python train.py --norm="rmsnorm" --rope_base=10000.0 --attn_scale=0.125
Below are experts of layer 5 (counted from 0) of a mixture-of-experts language model. Rows are named router (the router's row for the expert), down (a neuron's output weights, with its number) and show model dimensions 336-447. Each number is 128 + 24 x the weight over its row's rms, rounded and kept within 0 to 255. Numbers have three digits each.
Before each expert's rows: "comes before" lists some tokens at least twice as common just after its tokens as in all text. This comes from a sample of Wikipedia text that the model never trained on. Tokens count by the router's weight.

# expert 66
comes before: " the", " a", "ly", " their", " an", " them"
router:121118128138098099096125165154102127114146154125123125136148158091107118092102123142144104131146114094170099116156148143180136106131151124137136145151106151150125152131105081137153127118104133114165113139157158126120116145133126133091135122121086146096114160114137128108130144071163148139131110139118140164164149101136112145115148120112
down0:124145126105130143128168130146122107127140108085106116127190077153135117118150123136152108152143117104111135113107159169079109123136137133147119135138082174104155085134099133098127136117134122163148099105094129125141102128070124119127121146112110144135132150124161145170124124126091080142119117110168151153133132149133154128159164106176
down1:111157133159127126125115123108130116168124107147143135090103126137162115130096146115134132147122113128100110105087143081107184170133166111128118107140131176126124124151135050141149160141155138140117118133114137119133089149140089141138117139130132104126129091158113102106111114121128116141154087096129157134097094158101187094137123161125
down2:151117094145137101171128172121121142149145133146099161128094147102124150071116110161080116148087117151159124104102137114156131107147125153079114104101112140160151147148108109105115120125133151119154153145121100111148153124136157118126150132153119099134128106099112123088137139105116144124101109115187163113093107180092165121134099137114
down3:136124107122111157082135152171086133119124126138143158107151154076066099146107110133095108142124161093138123129123113090137124095121131118154119106112109128147114096119134128124141076131136100126155145162138127147069114099135111123141143103123098133069153106119139149117090162127144137137150083120143101110130114098111132161120135099103
down4:116147132122122151111073133116130143090166130112105111136123148177100127131112182104099095097136129127129174120124162136129105173160157148113123092124096104133081137117128128133152153148111128124123120128169125080116155147143161123122111142131096100137124089107119125150103133109076161129076153141175102148142133151124145112083143116164
down5:137126116126146110106123119135162115126126083120131121133164106132110121074183125137161121114147120159144180103142125148125105111106121164139127094114131076122138131077155176105123109152120104170200159149123176121112133157097119135119109176153109109141126139121122152081104095144109110141169093137144144110127148106125123143110134136104
down6:150144127127092193121122154110115133087130138104138110118114120077143158074097123130180131127094138139127139071132144117116093128105135094169105130101126167140165121140121156148117180096133100124138130103089138109129150186097139151141165109143125121141071155078199112168100128110120149141072092119144106131120116131129127103144150157144
down7:127103133162088115140128141167129093107165127171105142129115135132133096134137139115086078133149168139126105136113187140114140102130104202174122168133139100110115138109116163085179123164093143166155145116087158154140146121144109163078123133127156135109153108126114107109085095129107120175144122119110142158085092133143111138100169128131
down8:070140124118103138135109138120125106165118126144154101110101099122139117136123138138108108100139138110119112168125132140129154145138150151117157122161136176135137127127117123094121123151165124127122151154130093137131140128098153144129107127093152165105163204191149115121155137156116142134128150074175099120109117119122128135115160110088
down9:117129113155135112121137146154120072134169157125131151138114159120114109121166116112197093114164130125138130108146137152152144120126149103139093116119169077153106125162142145139123170142129131104165127106108112136148152136107159127157143111100126168127116146158125104143131112114127153106136154113105104158122127125123172113107144137103
down10:128083137119109127103138132154114103161129125125094125146120127116137102121129115160124136130152136157134113081098144102150107158145108134145116133103105153123139160137169140173149092149118126144147134128142124141129134106211107098126120146179158135111143096159138128096175155141107151129089109134138128106140172119171167134146157131138
down11:161101087135121122108114126183117143124116134101116114083124136105148109114165151104126097121183090138107121111142116113120130125114139139142172148120139152151122127108126137153127117109125130105108125137137157116149081140119149181118145131141154120120136149127145120099141140099118068104154135152094134145124117134083136160154104113109
down12:102143148144109144097139129131136114117113141139098130191129089133147162163125114087154151115131144167101119126138145163147133106126109117117148174107095094071124103131157120124075092136120105157111165147114105157129101057135119107118123114160147125129140152138130108104113104150139093123111116134145119126165160152152162175119142181099
down13:116083133152118106148111115137139143126156143126084118106117138125086131114143119122142136151120104143122164150118107135107108128165136132086087082083129180152157119095090103130100129093193150122123089126152115159101125158098135105088139160161132124144046145162145170141102092134154112127089130120133171149136087136101152109129109144099
down14:077130147113120134115187127156117178119102112145154126122177125114143122150133144121149163108135164122131110129141121189102114146133160149117152128165119134165127139141136135149148090149157154127119176149118111141111137117113143169178102124174150145117084127120140143132136122122119143166138137145124087128152115125145098114109136159103
down15:166141135131115135148124157173125114132152174133133126138159149129112085162143095155132078092085139144188126100123152078121127147118163123173101142169136096100132163158130128125132115134101133088091154149138118120154173147105153132135151141169102139080135096167111148113120172154135114173062128169074120155083156121127119129149123138154
down16:144116153125096127120131128107098154075149130102131133100151118156071146118152159119143140158135140106144169129118147095156139111133124149136089129094106137138086148118142131097131133142153130070120130160181136157133126121111147142106108106143172085099121147121102104159113130138150136130118119120126104059123114151097112119105105117176
down17:133174117138120112115142147118112146131122079098166154107107087116104113151145135136111096152109150131143157139123150150144140105079114083184188131132123148173150071162109099136145139147143101110122154158132138083099105163111153131150149111144150165116144140089114105109135132150099130166119155087126089143124163120138150094126174098129
down18:091067113159124130147128082153161119150096135132124155152167144113148150135144123116113131147102155127103125120160124158122145140151076143128168125123166140091112119097146123142090099135132130158102087142121111130106127121126108094124089159155123146103093117186084091147095124140136132131113129157143106153158113121117116158137120154141
down19:158122116132144096132120105145122159107132161159139086109125145113140144086141187112120086151108173167073113093104132180146110088132141129107161140107058157144144137089087154128138126118137145109117132103124118114079125178110113116117118172159125104122117152114093131134141135098153140108113134121122116123103177114067107135147124104129
down20:115094090123133123133126135114141121126142135127119146098098156100110139120110104092140138162100118111075155124157097157105117143127125120125140106157143086144147131093122124127152089122129094130124157161078162124154105074146118108138141126157151128097099150102112093149125108133144108147134174118082134135094135141187077105122137117110
down21:169086116127111143150121109102217137118122147124134095136146147103134130166125134149154113143153154124111148092105113104114134157150140162110154181153130119122127123120124137116089103177118174148113154114146130104185118156129140158133137192153131137157109107151112113115102104132127101121153138144137131103124166144118110108123127091114
down22:122081147109107094110118121162173151089174093083105111127133142146138154128112118101120129114133133155103120154103122139131118141135143154169138153147087146142123136146126146099135070106156111147141127110120099145135150147114139125137157159128087125123123135105125121137158124144108136083135123140102162112116115128139117111145137131094
down23:177117129123136143125153103116112081140139113170162156151128116152112127068124109132156129144118153086156106166161131159139111145157131147125105139126119135097111115110099130124130135136113115141130079123138144123132133104118074080127119129105138132091129147137146177154160120164149149206119122131098132120149145116145121140127146162136
down24:081108195137136138126113117081117123107136174153137109115126118162116107134119137115130141137107134125071144120148104146118127130118126157105124133114114121122138093131138133090139135119172138130111137081111134116102097157139127116121101190098099116162089098147164166178150138164124145111127141090106101102113140161094158111136150133162
down25:102135099160123133112113131130091140122106136096123077097092136156137101105107132160099124147096133155148148114160143113129111132145107129155108152149118095110133114151118192136149120156173128119127136140118164129149100103127148116112099119075127119130119166105103083081088146130135165067111134138077120141116127130118090112138159122094
down26:118152085105154113090158111152123147156102077131181154136140118145123085139083102097126106135119154118122127118123109102091137160108085105110150121140125114144132100113133162111156156192124119107135128147113114146126140133086148138095114172167112137121096117089112150129111129155144093128151130140139129098158136089115109135110126083080
down27:119124141107163131108081080104096129122159135084154126123116158114140114109122124098126147108121111138122155119140138108144126106112176147108123084157138147124146127143154114111170114115118104117093163114106106155152125127109106093124130107099131178114137114156098156150128153153145122117131145114111127128147128142127107127141090138143
down28:135141153129148169104127117133122085125159139116115129106121158137134169160133139092151137089108132128155145142099126122096140114074157104134123162126105169116149135108121092092130136129133100067131127157137163187142175093079146144084120091160128100139166100089149145093138121127135149069138118122132131155067104100113112123148104115185
down29:134151150141144141132126119139106125139158108126147124141091175086121117087093142102178113140138107127111121144158143090110142122096141103165122079125141125149082107096124074154142128132088117146129105151136100113121108129120164148110142144133144125103128150107144148083141144123121141155113092104140198143156116102159128114124130159140
down30:135096132095172094070154082117122121135117155091135127120118105089159130131106122116119113115113130155122131141123186140121077114161109105145085082098122149115128138148111139112100145131141087143144124154117130139141114173092133115149145144119151126151142091097143140117144093121142165093088059139074119141148131142098128119090145134126
down31:103117139147127094177129109129098102107138111139130127099124159119141144129102152133093158143165094149112142118117138132153126147143132150145113147144088115114098108147152142112094149090150129097091128133119099135112135091106147153104135153142135133093118144158117116145191118121094108116113147146138136130147105078143140158127126105167
down32:170101151129125114120170137097126143132139148148118129168111104150107106106113119098136107160122175122115120133143127138130081128141154135099169161155137090150145128110116142127139089149126123068123147110082143119105110093125136184122096147148115111154110116095092117160125143145078119148107155156137159117104114114115116089131116091145
down33:089098140105100149139135117141148092130079142127126162121097120162123131131125102119136154143091125091151088123141112143190079124086076155162125110139145149119123114125147147065048130158108143120117144163142115133174121122124086161160092149129163094082131125124113098148121149144155130135114148137113141109103163114134113131123139152143
down34:125133134113157144112108119110101085121148160145125109129113159158135136137084104116137140117115130101194142115083139111097093080099123163129087133112136103109109122120106143117132109150178142146164066105106138117148124127082139112088140114115139127123121106143106131131126141120116122116086110109098100119159104103109124132131143093181
down35:148156075088128111129138148125084129166133133125095153142171107129125119112118114126116127137116071144132137125136144148137136148121096110145108150138134116152105104142123118124146172147120111113098119144095134118167149157122088157151141148123134179176112104111113129112128091153143124198154148074157129146103098133162128121093147133089
down36:163125131115151104138133137125206137168158136124098146092152112131141122194155124109117091128135141139148127128112144160122157130127172124132160124140128131091158112139125116073118107106103126185104151153118122079187112119131119108114106128124174183087166134161127129100117134112098149089145116108126086115155157141112130142125141133114
down37:118131161125117129143081138111156111105120144131117128138140135113112139159147122126134116155134147097060131165150127120141084082132133127137103142071139126141168134071112163111131155129130121104110145118151143104102117156150119119147119120124142122100121131129141162114125137120131136137103113133101166142084104160071094161177163139154
down38:158154105160159137113132109121147121123127136148147148104104134080132127154105127111125134076126125123175080143087097133122108119098143162122157151136103091113166118110140127141153134159103167132113139087111105112154098117110117141158122137128164137073142176142145148145074144132101132108167108130150167166124115155130111132106153104115
down39:126142110128140131113160118124126155157119127158145096119136116120151087145157139070128198122160139160146127172091142102133127149173119141117092140134154116122122140110137144119099125140106142113135107123144107148122093088156130180139082130109137130150136099143175139139122116100090173130090126114144089132098158128146156135127097117146

# expert 70
comes before: " of", " were", " was", ",", " are", "."
router:120110130119117154122126134170135120164187165126140139153151146113135102126074140122098153119155118130144101132124100152152123107112125122067185167145107116164145142138093087167143107127105154121141139103195131116131123147136123120134107127128138123122142163167131098114113127080147147148130123137096138155141163123157127145081145137109
down0:117156161145139164145126112147130149114163101094117122146101141101150105167119134123142113118119110095154142120141161130131127130098198097129115146129070126106114140153166097113092123111132117126146143111096129116142151131114135119110152131164169140099151134110143118149123115115129152111193100088136122103115154116172148135132163161140
down1:121155129153159166163114138087144118132135173139102145134128111102128112137153153089108160122112107149129122087091079131103082122165109120154126110157096167100122109126179148090149141131132130137123146160129137128121141129159126157179110174138129158130145120116129163116161118189131155163104131110143081141163161147134127130159113129131
down2:113177093102113073132154103116073181088102170188125143112139119117133140106150099142111142124077137130148152080165135079127107111127117136130121089156130106132133143104099153163105146139143089132159132116133150143149115130134117103139096071064125140078133056158143148116134160153189156104111157133123108105100140165153122085127149105157
down3:110138116159110174128117129091166134106109194127081102162143105104117136168132126113122153138149107143137160108084122145095118126170109156116122154126102136144136155128103168108153158158129131181118180142161097114161129122176114151169096168112149123139128132136140086129143135107090127134126109155120142117087138125131114107146117123162
down4:106120122142142123120121124172113114095155128111124108146129141148135130102154157130102104098098146133152160182183086155158111082096128115115109135141144120179102113084139153110158170151144096128111132108138126163133162100110118091103163151049126145113152115104104129134124129140111110115154160066166151125168118124127129125099170131134
down5:129160135132108203086095140140151142125119112091153115125115154134133142163119089144156102181113140129103116120105134145136125169172118104141100096157115168114140127122115175099105126162157150107153162148156110098167096203150131124131077089148119159123176138090162178122123158145158132157110118110128172134136135113152110159123132109106
down6:127149132099138124138076089116174167108168149134072113107132098163115159149080104138166140163155104142114117125093099138157076181129124128120153138181162068114110137095100159122149108129143116151106117129139135142144124118127152159182122113131134098104085137125110111090115084150107141130125134137089091125146145121140171080113130108132
down7:143133160157126180116112147092182113140151132111126148091116115149135152125139127153184125153146136149114124177139140127120133103157125120136139154112090091115128105121142138119090101136125148103123145160172106164115107123155153169133107166114113149129130088091093120129163173140122114127122123102179123107109095110134105124105146159107
down8:109118088116124108119121097096120092103132148136129109137142102152111138165156160118135114128135112122138157107123143116130149136125143120118163131147105124109110168107156122118121121095108136120129081134144133128148114176093080130135139158100106139145066130161063120146150156110107103135133133143113129135159156190074170090122126197147
down9:102128132112157109122116113122160121128104161116118099070130152121152098160152162155098130140141123114153090134163113105119146112162149111112138116111137135149091128147113089117130125125135158116145112120094149115089141140139147134180127131115125093138079168114140121126098119159113100161110131083123089114123095170145099150152177103119
down10:152136081128140142131114105146156138129118122100129115117164141099165106138124122150113146116143183137138122116101108123105146122116091116090112144109147099125116121127140129126067118155162098155148119164120130111116119114111097116138142120144136104113094186111124072097131127115124102112150083146082144119153144111132131102140088139131
down11:101150104108130143149099116138172103132093187134131083137093140112146150154110112149136120128126131141156164146109112117134083143133164118147201126144103190131122156097115150102155112078150150117148156132151092115107135136123152162153165126146125107150142154146088135119134122164138141100102132136118142113082136127145118120118090142130
down12:073123155159117105131114109154122128139115108116101103136107136122115114132139124124094146142109151151130173140101081095162106176166079153111157110136165126126121128123116148147114124181147112125099117086162155124119161160112159108128111124131099128143167153158143104125147123111148149119114131133140152099140111108119116112091111150119
down13:079134160118148160159142139115105100125122125135141138139125120106128141200110145137171081130095140133133148142155141121087152145110169154134120133125185156133138104148097123078117138092117133142111187111096088153126145108121088150083144135144119140096122116150104138085144069152125152168138099146113131144142149098136123112109160146095
down14:163112120129155121149136108089128116147123119121137166104125069107134142162115086136126198143125144088130137114084114087104136100138078127156156118123124139162106154105127135083100138118101119120140087105136162132119119101177112120115123117091136121138122152108126142147130123158118116108166147142134150093079121152151147145099132188168
down15:131118123161129085145073094116118131108123126081110124129133118132086139134118096133164118127115122119123153103147130172094124166089137137184175138151135145138125106139082108153164161117133125174137125138149163093176131165122151156174106143115131106107116177155120094130105121137147096104129112125144150150099118097135126152112103115160
down16:103164153124096124119141088139157121111150133095127125128145096126129150089119130164153162111095141147123147137075143136125124157137103118127107134113136145166102138136128173126139087142111126156120145129157120143114170081121119117123092090132139111152123134140186134154135159145126120122154137165137146145139153139098097110147120146132
down17:161153152117114153134103137073138118151137147135162136118136111145121154110096156115147108107169093130121117144132179134145144139080129137126107134171050139132113153133148152083107100135127128121138146137132166119112091126124106142128103138131134141181116124113140177132138146118170146133116119133146095172129124132155099138072118148107
down18:153116119142164110146159097109132180075110064139094121109150142138123147127151170110119124085143132132125111143121120106108131129131165158115123135123116167149131130128130125164115156126092091134123111088153113149056113123097124103140137115129111088147106109121130072119102142135078131156173200123158108155109133118124072108125101115093
down19:130142139150149096157165153150097155129167115139117115125137134148141150135122170153131141144107144155125112119144102138136147139109128135130096111137123132134100139134171125136131147126110113145089142128113109122145136091135164145132122137124147122117102101114109125141171124157146103111091154095134100136110131122125130079162132152124
down20:103148130178096137106143105114142113126144173102102081140136158148143119154123077121152131144138173134117092134112086114166115170143112125162129128130132121119111145125129121184115134119137103128127104114162136132141153150134141101116126094062144091136131117128140112109113167110111142102141129137130127098119112111134171107117123138136
down21:128134117077176173147116110092127161120128143092125115124130140151133148164137116148149126111110162131109142189127144099137129131124161180136151147104125137111158129104088124137151147146137097116121146117140115159132136147135153113148148119103111112131165110114134077151122162093121106094111114110159168136099129125149113132116116157133
down22:154162079121133160146128127118110144104109156136104142138130144093109123100113121166097122159151140138087124130121103160159136106152111118160119133134128110138101178091120155117134119120175083157132127112113157130107125150151131122119162121091116155089156083155145161110147081121096161112120124121139126131122136093103150098112121120162
down23:132150111161118162135095144100145107126126119123120156148090182154102169126139148135144137175118149133080125121101106131164132092122149103115126095161099124129132107168142108110084140127110144090123123112125089155159100116129144134098138089137107165125125093122141137148145141108138144127124141077138123170106093136137096128109135144126
down24:075154102127071161119166112117160177130073142146120149154136122138168145116137145162168117104153120126144110125104106121141116129166143111129113100151132126100139116107110166142162128112113134096144150134148131097140116107139180130155102091125082085091157182122140103117140169099131110123119123160154159122137152109126113126170116072131
down25:112168129149132121131115166113117156157178118110096095144107164138114124114096118125129104099158157128154085111158118120125161113130133114107136112162116148132103162197096116130125091098138151174132132155115175122116120112120147157095180113109128099121186131129101132142090104122106144134147061141123138109138151093129101124153116120108
down26:143099130173123109127126098173105120116174146116135123120126083159101112139131146115062158122144124130102159081107111103158121139118110107103121140102140143124093100133170075145153141142094139148132079159101122118129101149126152110163123143159123110178105177111164155156137102137093114146128149081093108129103150139150105108108102129125
down27:070176110132139119096185110067113129145123168099137143105141099145141114161177147089148183107128129131090125165132124100122161112148086140132097151145141107127124156096149115114151113130116124149112124169134145106121120130168141163123130111148124199162132143131130072141100195135121129172096153113126141155145108136102100113134169104088
down28:134115120076130115103138137133112130118127116116177155124101157105147143127138132093134094092125109146116106173123134124107167174105115142156141131180148159139116135152117140135091178148138130154168164099122135124114135114155109181151139104121106151156112123084136133147117142150144143120172132124158112119129122095166125121122142172118
down29:102072130104102145151162176147097154161104125094161102186121140126116166091126179113112131102121143150145112114081117129156087177119153126128107167141114136137144106138137124177097131128111050164152150134156157097155145148131094109144127142132118142143139138140132106148115186131131173138105180130112132155084132122141114137141092117138
down30:138158133151118138144142103168141161102108131111160126134144117175121132128116097078123102133133131120106071153097116096109150117152096096147125096129099153157119113139126163099138120118114145099105135118150150111124148140123149101145134099121117129129136137153119094135135154146114112130104144152088155105086110110090101135159101128157
down31:134145126113122146130156107094107079190140111116126097134107101115168160129120142108119135153086140128122153135140147135145132124114118129110141146116108160078127097114119180067084125110145139098100109114168101116129158141138120171110172138148122130126164170144109138133112136132106104121121139138109095161180137101125076129128105131130
down32:146134139108123157180153097112161113110124109153184133109121136120143171180147051104077162134118106169150115116111123120133150133129132118135144132148119113102105090147116097103106126114129124114103132165136142152108132138151125174115152101110113133114175086154137146125162126146128065149134167113172164087122117101130139114121122108125
down33:103139112139170128114158164162132116122111115145157106139124156119107128130147119170086116162138126137135100137128095132176147105162103121125105109129112135118114148143145150142103087148114109149155144127131110126063165160114123155119158121143139163094133076153156124114131141112158152144111129118128107123189174073103122122120164114107
down34:159091154136117129138141053098124097095156128106091112121153123130143145147135119120140105119157166134151098081141123119131117133132110118159095155118107126122103173132112122153127107097135114074115126137164164121128101117135149110158118132107110063135092136096127129167140093124125107106158099081129103101111158139136128128093092203134
down35:140165123115081123123123112110076136121081124118107137116131077146143095133110172095147180126150136140121115106114131161103128135136100137113102117130129123152126095165129124165127145076155099161104105131157143118111092114095149101100142134126118109100138147165144134118119115153082132115146136163118099116127139127124115103163088148118
down36:132122126136095166138144144127144134113095109127120126136131168112114104122123157125152109127147147150096097115142112138099079121101178126112125133127161098117141112147112155146133113144134161131118164100102131110152151112082120140122105139123136151141128121087151130130079083132122132148115106136112103156097108089155141070135142123122
down37:155117131102143092103150143139161112115119179176180149126159121146146107122141149155114176141144069117135104157145118147090173084173123174106130123140129105167111123162113098117098152120114142128138122124163116119123135142123110166141143157128119176150106103144132147131110124119143117104130125120128151154145113149077118120089119076130
down38:165142106103138133118120122144134156136178086110089119079113122144117145156145105102122132156104159087160155088129127118091102111145119128185132131138117162178112152112137146116132142140127163120151170101145120118125144079149140129104099131109145123115148151142119117142133105140154115068158074150115105122133164090122097117121156160132
down39:152131160149121146150152111133122103141099114132149112152163133091139080074105130127137097151070151091131136125136132135127142155114155126135118113131124087168109102108133115133129140130123064160103110148110139137133123154104106130095142087090161146105126109180138155147089089101082155120175141137123140124097110104113094121114125158115

# expert 17
comes before: ".", ",", " and", " in", " for", " from"
router:118101122118121141101112133131107119165163132130132132123161115131119103132118138138127176125137101110156107141182137170167159108094120109079145119163103143153148145090088071128119118126134127137139136129184136076117073143144080127124118117125118166143124179147145110137115158071135110146132104123099125166124123105186110137120156143082
down0:101150157109156165117104140116119078161105163177154076126111142125111106110121097128091097120130135091089122144127090152104106098142157098130111166140110133127127175128088091137150140083117114110103131100102163125123119107121128136073096101154153131148125158139151183121117146138114143136145137146085116178101089119141107167130160148173
down1:147119135119123138149092097116117095097115088144119138123164116130109139170154112131159119079110162139134144102141139127168117123139152147131092154100145140110112113140136191097145124145130065132100079105173098152145118130110151078125082084139154114149151102107132126147125092107132104141112142131130162132116131149124150149155147083184
down2:128109176112128131126123095134130144116156106102131113137128141105080116104113063103116117125115156139123166141190123078118137113155130165101108103146154120127117144108158142116119124131135094121119178138112119133114156141110148121188160127157128155131078162109147092144123123125142169104154061149148091131107145093101111101133090151145
down3:112142144104136181135135125119151147164112075114088136114109103121162151112142142137144128132142086090065124145114121109153113141080108151035137095116160129132103108127128184101135142130157132134099171129142133099117150144102132103130158122119104155163116110102110124143142083111142118144135083103088136125142096158151122123125103123148
down4:142155118110145115130132143114121142145145161117106115126162152141135123131101137152122104122098180139149138131146082109165115084101120140108124136121137127108087134120133119135119159056125131112139136127127149146109166137200123145121101131092141143126095115091105142157161133096135131095117151135158123123130183138131160137153142131132
down5:149075111168137075137096119123111169142085105095121146132123088155133130130146126104107157119105121186152133096138138127124127100112096159126133108112116134119107158116131082142157153140130162116130110151095159148099138161124101109112138121117113114127125076120154142140097121127161129098099134120133125133133124141119163132158086107097
down6:127170117117151129142130164091116090126102147128089113121103126124157133111142109132127156111092150118156129116112122140109118130101122136156140136133157088200168173107078106148152133119119147109135082117135127106109095178147125130086127122121105118128129141092153154106133098063123118130126102110144149134151113112144105127129073124161
down7:116142149104114120131095074127124108181096121149104108079103109131165096116101122163134123128138111100137110125154153109107105108115118111129148130149123125135113142118150099149109088155141121171125114129081195134109114162152133098080155104143090147124135079076171151151167165140134117155124099153099120144166116132166114100132172159162
down8:134117142126139141140105140140130112097147159125178114120142125185145112143127081107113127110124092122113097129146173172162113100131092163158131127152118098090133150127120102100098144130106152085115149128130100084127137143154131132112135119108139175105150106166133127152161144137153127128109163137135161103161149155102129149102158108131
down9:105135110159101103142055124122158123121160165138089091179134132097093163147101122124127159124136128160130156122065144122074113153162146130183087121150111107134160124138107110130158157112117093121130135149136144109133147190119111129142132123158102176154116129166122156111115114112146115123113126113110152092129138097110134129128146115106
down10:173140107165098113096106116105098165126148133119147100110109122110128119079107138106130101130104125130116123139109123126140118156091187165109160147143077144137155100113115112127157103148138150131173158145124094106136167090153079151093122121145129141112145122103170110115099103103107106135135106084154132081054143143121092163103147182159
down11:138131127138137146088143123131141138101157146148151099136103156113153138098136149130108103153091105133084119119163104124090146135103107160120149134121139154144132102147106145162124109139163137104149174145157104135119193121156110115145133164076127097143150112108137104110161145142112114169137150129086096160128142115079142122102117130115
down12:155156168124155131105078091115136118170099118130133118136063140136161141099120127116100107131121096087127113120131146125153187112163154119110104063107136116112128138122108128152120156131106123100147066127106144090140176146110167137148134138183161147127147139121203139141128104160162142099131129078113134143140107112097128094168147158143
down13:161131137122127116087152125151116129130118105137138114163117164113108137153124092129111143103134126116157106132094117130102147113104106162137106129147147124135111126112116115167146138114124152144135113112164114115171123132115127097071146146184157145132120146115071170107113135154143080140174130116137090141125132152149140129157125084176
down14:140149134147142142132149111120120137128109078113140125152084103083171095095165114185111093164151153113147149086145128146169101053114129140130123138142154151110130124136123131176135125125151128100113143149113137118182120119122111164129154148130083147098121135091112133134078085149129130139135162124110139136078143128175091114148072123164
down15:096121131133183118121169133122157137124144167166092104153119134119137133126097122179095147140124148155114139166129076140102106104165111129182140104120118137115118123124118152096128158142116146110143131132098101094113146100155118120139169118091113086125104126126184138136144114140143140100155154136114120105102151118144100154094149099154
down16:129152095087110120150134126134107103113120191103120153169128121121109137136136110106096128162106154104158152167156110101107112128125107134111117132098179158134089120144146138124083116162141136110112109143119160138144116180156143097111183116138111128122129153094131139158136082120163136148100132118148128105136104141116118161159161134155
down17:112081119135177117140109110118121116140067116147128117123118144095090129131109177128122110128142130095136144154160119119135097179079147121096125154108160116149078132094143108163192113165165148071116113149081151144137110144159089139118122126130100185151162101097150127095132138132112123114098121142117152124096119141165150160126152163111
down18:139114106154138108111127103091185143128105138131102112130129096168140118158173138127118125128122171134132135163137148164177175120160139130099139123139106160111135128126158094183103128128145118084120132138145084106140104139136155136125105157117137071109112133126112119149098136122101115111140152166104166103124100108153126124108112137122
down19:107142123136132108145158133139157101116113139148136144149154134143129148149108145129172118118137120081152122162161134127143091112129141093141156189122129141107160130114114127140151148132119134161160141096160130081146118117150147128080164112139132162152147126122175095119105133080091124091113119099134142120125141123125133108091140141140
down20:139097075114122115184146187127088110155136112161076142148149136139119154113147138127174141149093114122112149126177140135155090111136106108133104152067104151145139142128106132124086139105177108116132128054129161110126142084100128153129099102104121089122116107104107124127073142162128147124104173160145126114156131112106115139105145122127
down21:183133125136161134148112154137112095151080111136147125117112133105152169071100152161123063123113091140146121117152170179129142144109123170138136136136119158113121142118141132140105141151146111172175124124113162143091120159128089101101172118124080137106131149155134119161171096134126140081120103118152124136133090157141164131154117118108
down22:151121120138109132106111061143093136168137082122123133081095189129120147083134142129076157093136076114159110091153110128096145134089135114083124151111175158128167098137119139137130139131134165145151098088111140161105121125096092109118134181184141129128148134138178110091157138107139132115136108160138143149137100132140121115152102123126
down23:091128138114135138149137146093184102126130105110121092118094123145136118122142176130141135116139135109166107134120125133124147157129117135131111154132103125117123118126131154101166141152077140148119142125137096097144128068139097167145107134143127188147153154148109109146091161124101105112146153163081112133164097148177106103134130145129
down24:150156111128158119139137104101110079141136132140133149127106134105137123154116159074126121141135068148132134129102120139127118118125146157125123109109110157105125115100134139128143125180148118139145122142141092160134153174136114146118112166123179102118120155096176088152092119118147135137099115133157128156168111154104104144153126090141
down25:130116124070119109122158107109123158109147137144147114068171096152115150126159113105091132103161098155163085144142094132126143085143145148142090123173128103139113160143142108114129115140137124147145119129154060111104141113097115120124119061098136128163143135147133121108107151133131180088129160097122178127119172103149143088122107145124
down26:125142144126105139133160114138116113109165128116165102128170102142134146116098163143119172084134145104098161108123132134158131100184129155162114135114123107115139126115134145105124133148099142126125145126145168138172147130152129110157078135099160124158134124138149130132105105144113136145115140119103144087150112165105138096120083136126
down27:117119108066092152157063086114119120123140124147116110132125142112115125115150127164113113117135102139147098116184106128156090159122126098185106174142085161103123127132068131163129103130128119109122118064133157134158137107143149147102149150132158097115129133117132094113123128163111098140145165184148113129146146112148115091156128121095
down28:128123151118133114137124095107137149109132132106136123113112121128126181133132148112152155137110125162122147124092098156135106108160096146122119117109147114128125128094135152149120126102137146121137113172155124166133140107151184166168091129075147104134164121111096094116142127113121145112100147141142132126083126129127150078145109091119
down29:118113140114161135118105120109121106136133075126136094134105149102129152142125122104138093166140141081195134152123132082099087144143099094140147102113125107152159121153097105151119120101138098104142113129095155122142123079102105080125121123152115154142092106091148122141119098118185121110126131152120151141162096156132098132140159129101
down30:144147051131132144099077142121117142105177121127131087134090107123099109137097087123100121133121120104148149113149098111114142174115141066158173105118144118192119098114103097134150116134128146148152106107091164140120070139155099069140129125079148125147145128119113112111099163149158146155105119158126155177089088125111172174109138125100
down31:132122161112137097105156126141155151098130121104153114154151162115142143113120174142141132069100180189145126122141101148189118132150120118124148073148098127093101126160144147136107112124141127128142081135196141127161174100112131114134102157106129115143150128146134075168117106116101128106113147166129150098137131120155141134103124132121
down32:115090114111150137097113136133158164093159132124123115156155100126160147109092136146141134116141123129137104140141117118088149110198155089123128132125084112110119112129127113100097127166127111136150170165150095075124140134104096101163114118118131126142097109154131081104107143128135137107115087121080141121150139157135093114103107133125
down33:073187149086106185118158166138075129146126099121125111130104124092143148120150073116106132056133131078122114115141150144098087107124106121168119126119115138112134144128138111126055131073062113106120124115131100123137143110112144114143171117117114159140105150147108123141137126170128151138121159094126098156116140099137134115164102115120
down34:138150114132095112123137105127074120133138091147132127119161138127141109097121090103111117122114129104144066144124126185107129111134110161172114156093103129144192146129091107192118126138103109119097121110110123102104123109169152155166134119117099164119142121169132124160139120132168107123172160097149142099141122137093135112138155108120
down35:106110178136085118086117111125111148109088129175133117139138096123132128128163135110164123110147114132165128103141119136139134153094089112149100129110134171142166150163148111119138089112140160160133153110112179087110077137127147089119151102151130143129138141115084125129123161111154132092150118143105115077086134122150166126136146121160
down36:134156131133111135109120168103133120150100178161106152071119104126114125117160154143114125137125135128123118123155106100139156141136133172128097163091130127125116108115067063119128157121145154173116108092145130110127123107072190094107161151122162089117123125107135170136115143157134124166097117145161127109068110127190160111144156148166
down37:126123120147140115134191097106129141152147135119146099154106100143134106197136123130144164118076150139112133156132098171158145105090111141103145124118134115112096125139125125129127105124103155107128116163131099141109141153128166090137145169134115141150108150134119151121125153083144130140095100140122144120147139091132099148141150137123
down38:117157104100139129090101111115078133160108090140101107116099140104099154110141129131140118094120099147124110117119127160131200162106180089161151115122125149128181142115106062116123135140118121088113118121094169079087138153146134132111157141124081132133086121142120119129124103157149144085161126118104152082096106135160151127132150115106
down39:156093145132133100135108158124149111118136093171092137134132106116146125140128149087109149128118138073113138101139119081161114094179130167143140141141119137100122119136137115138152144139106080141106136094167148117083122128116134168147121104143088145073168135155162114133145118136120171157133122127154158152133189077157126142148123148083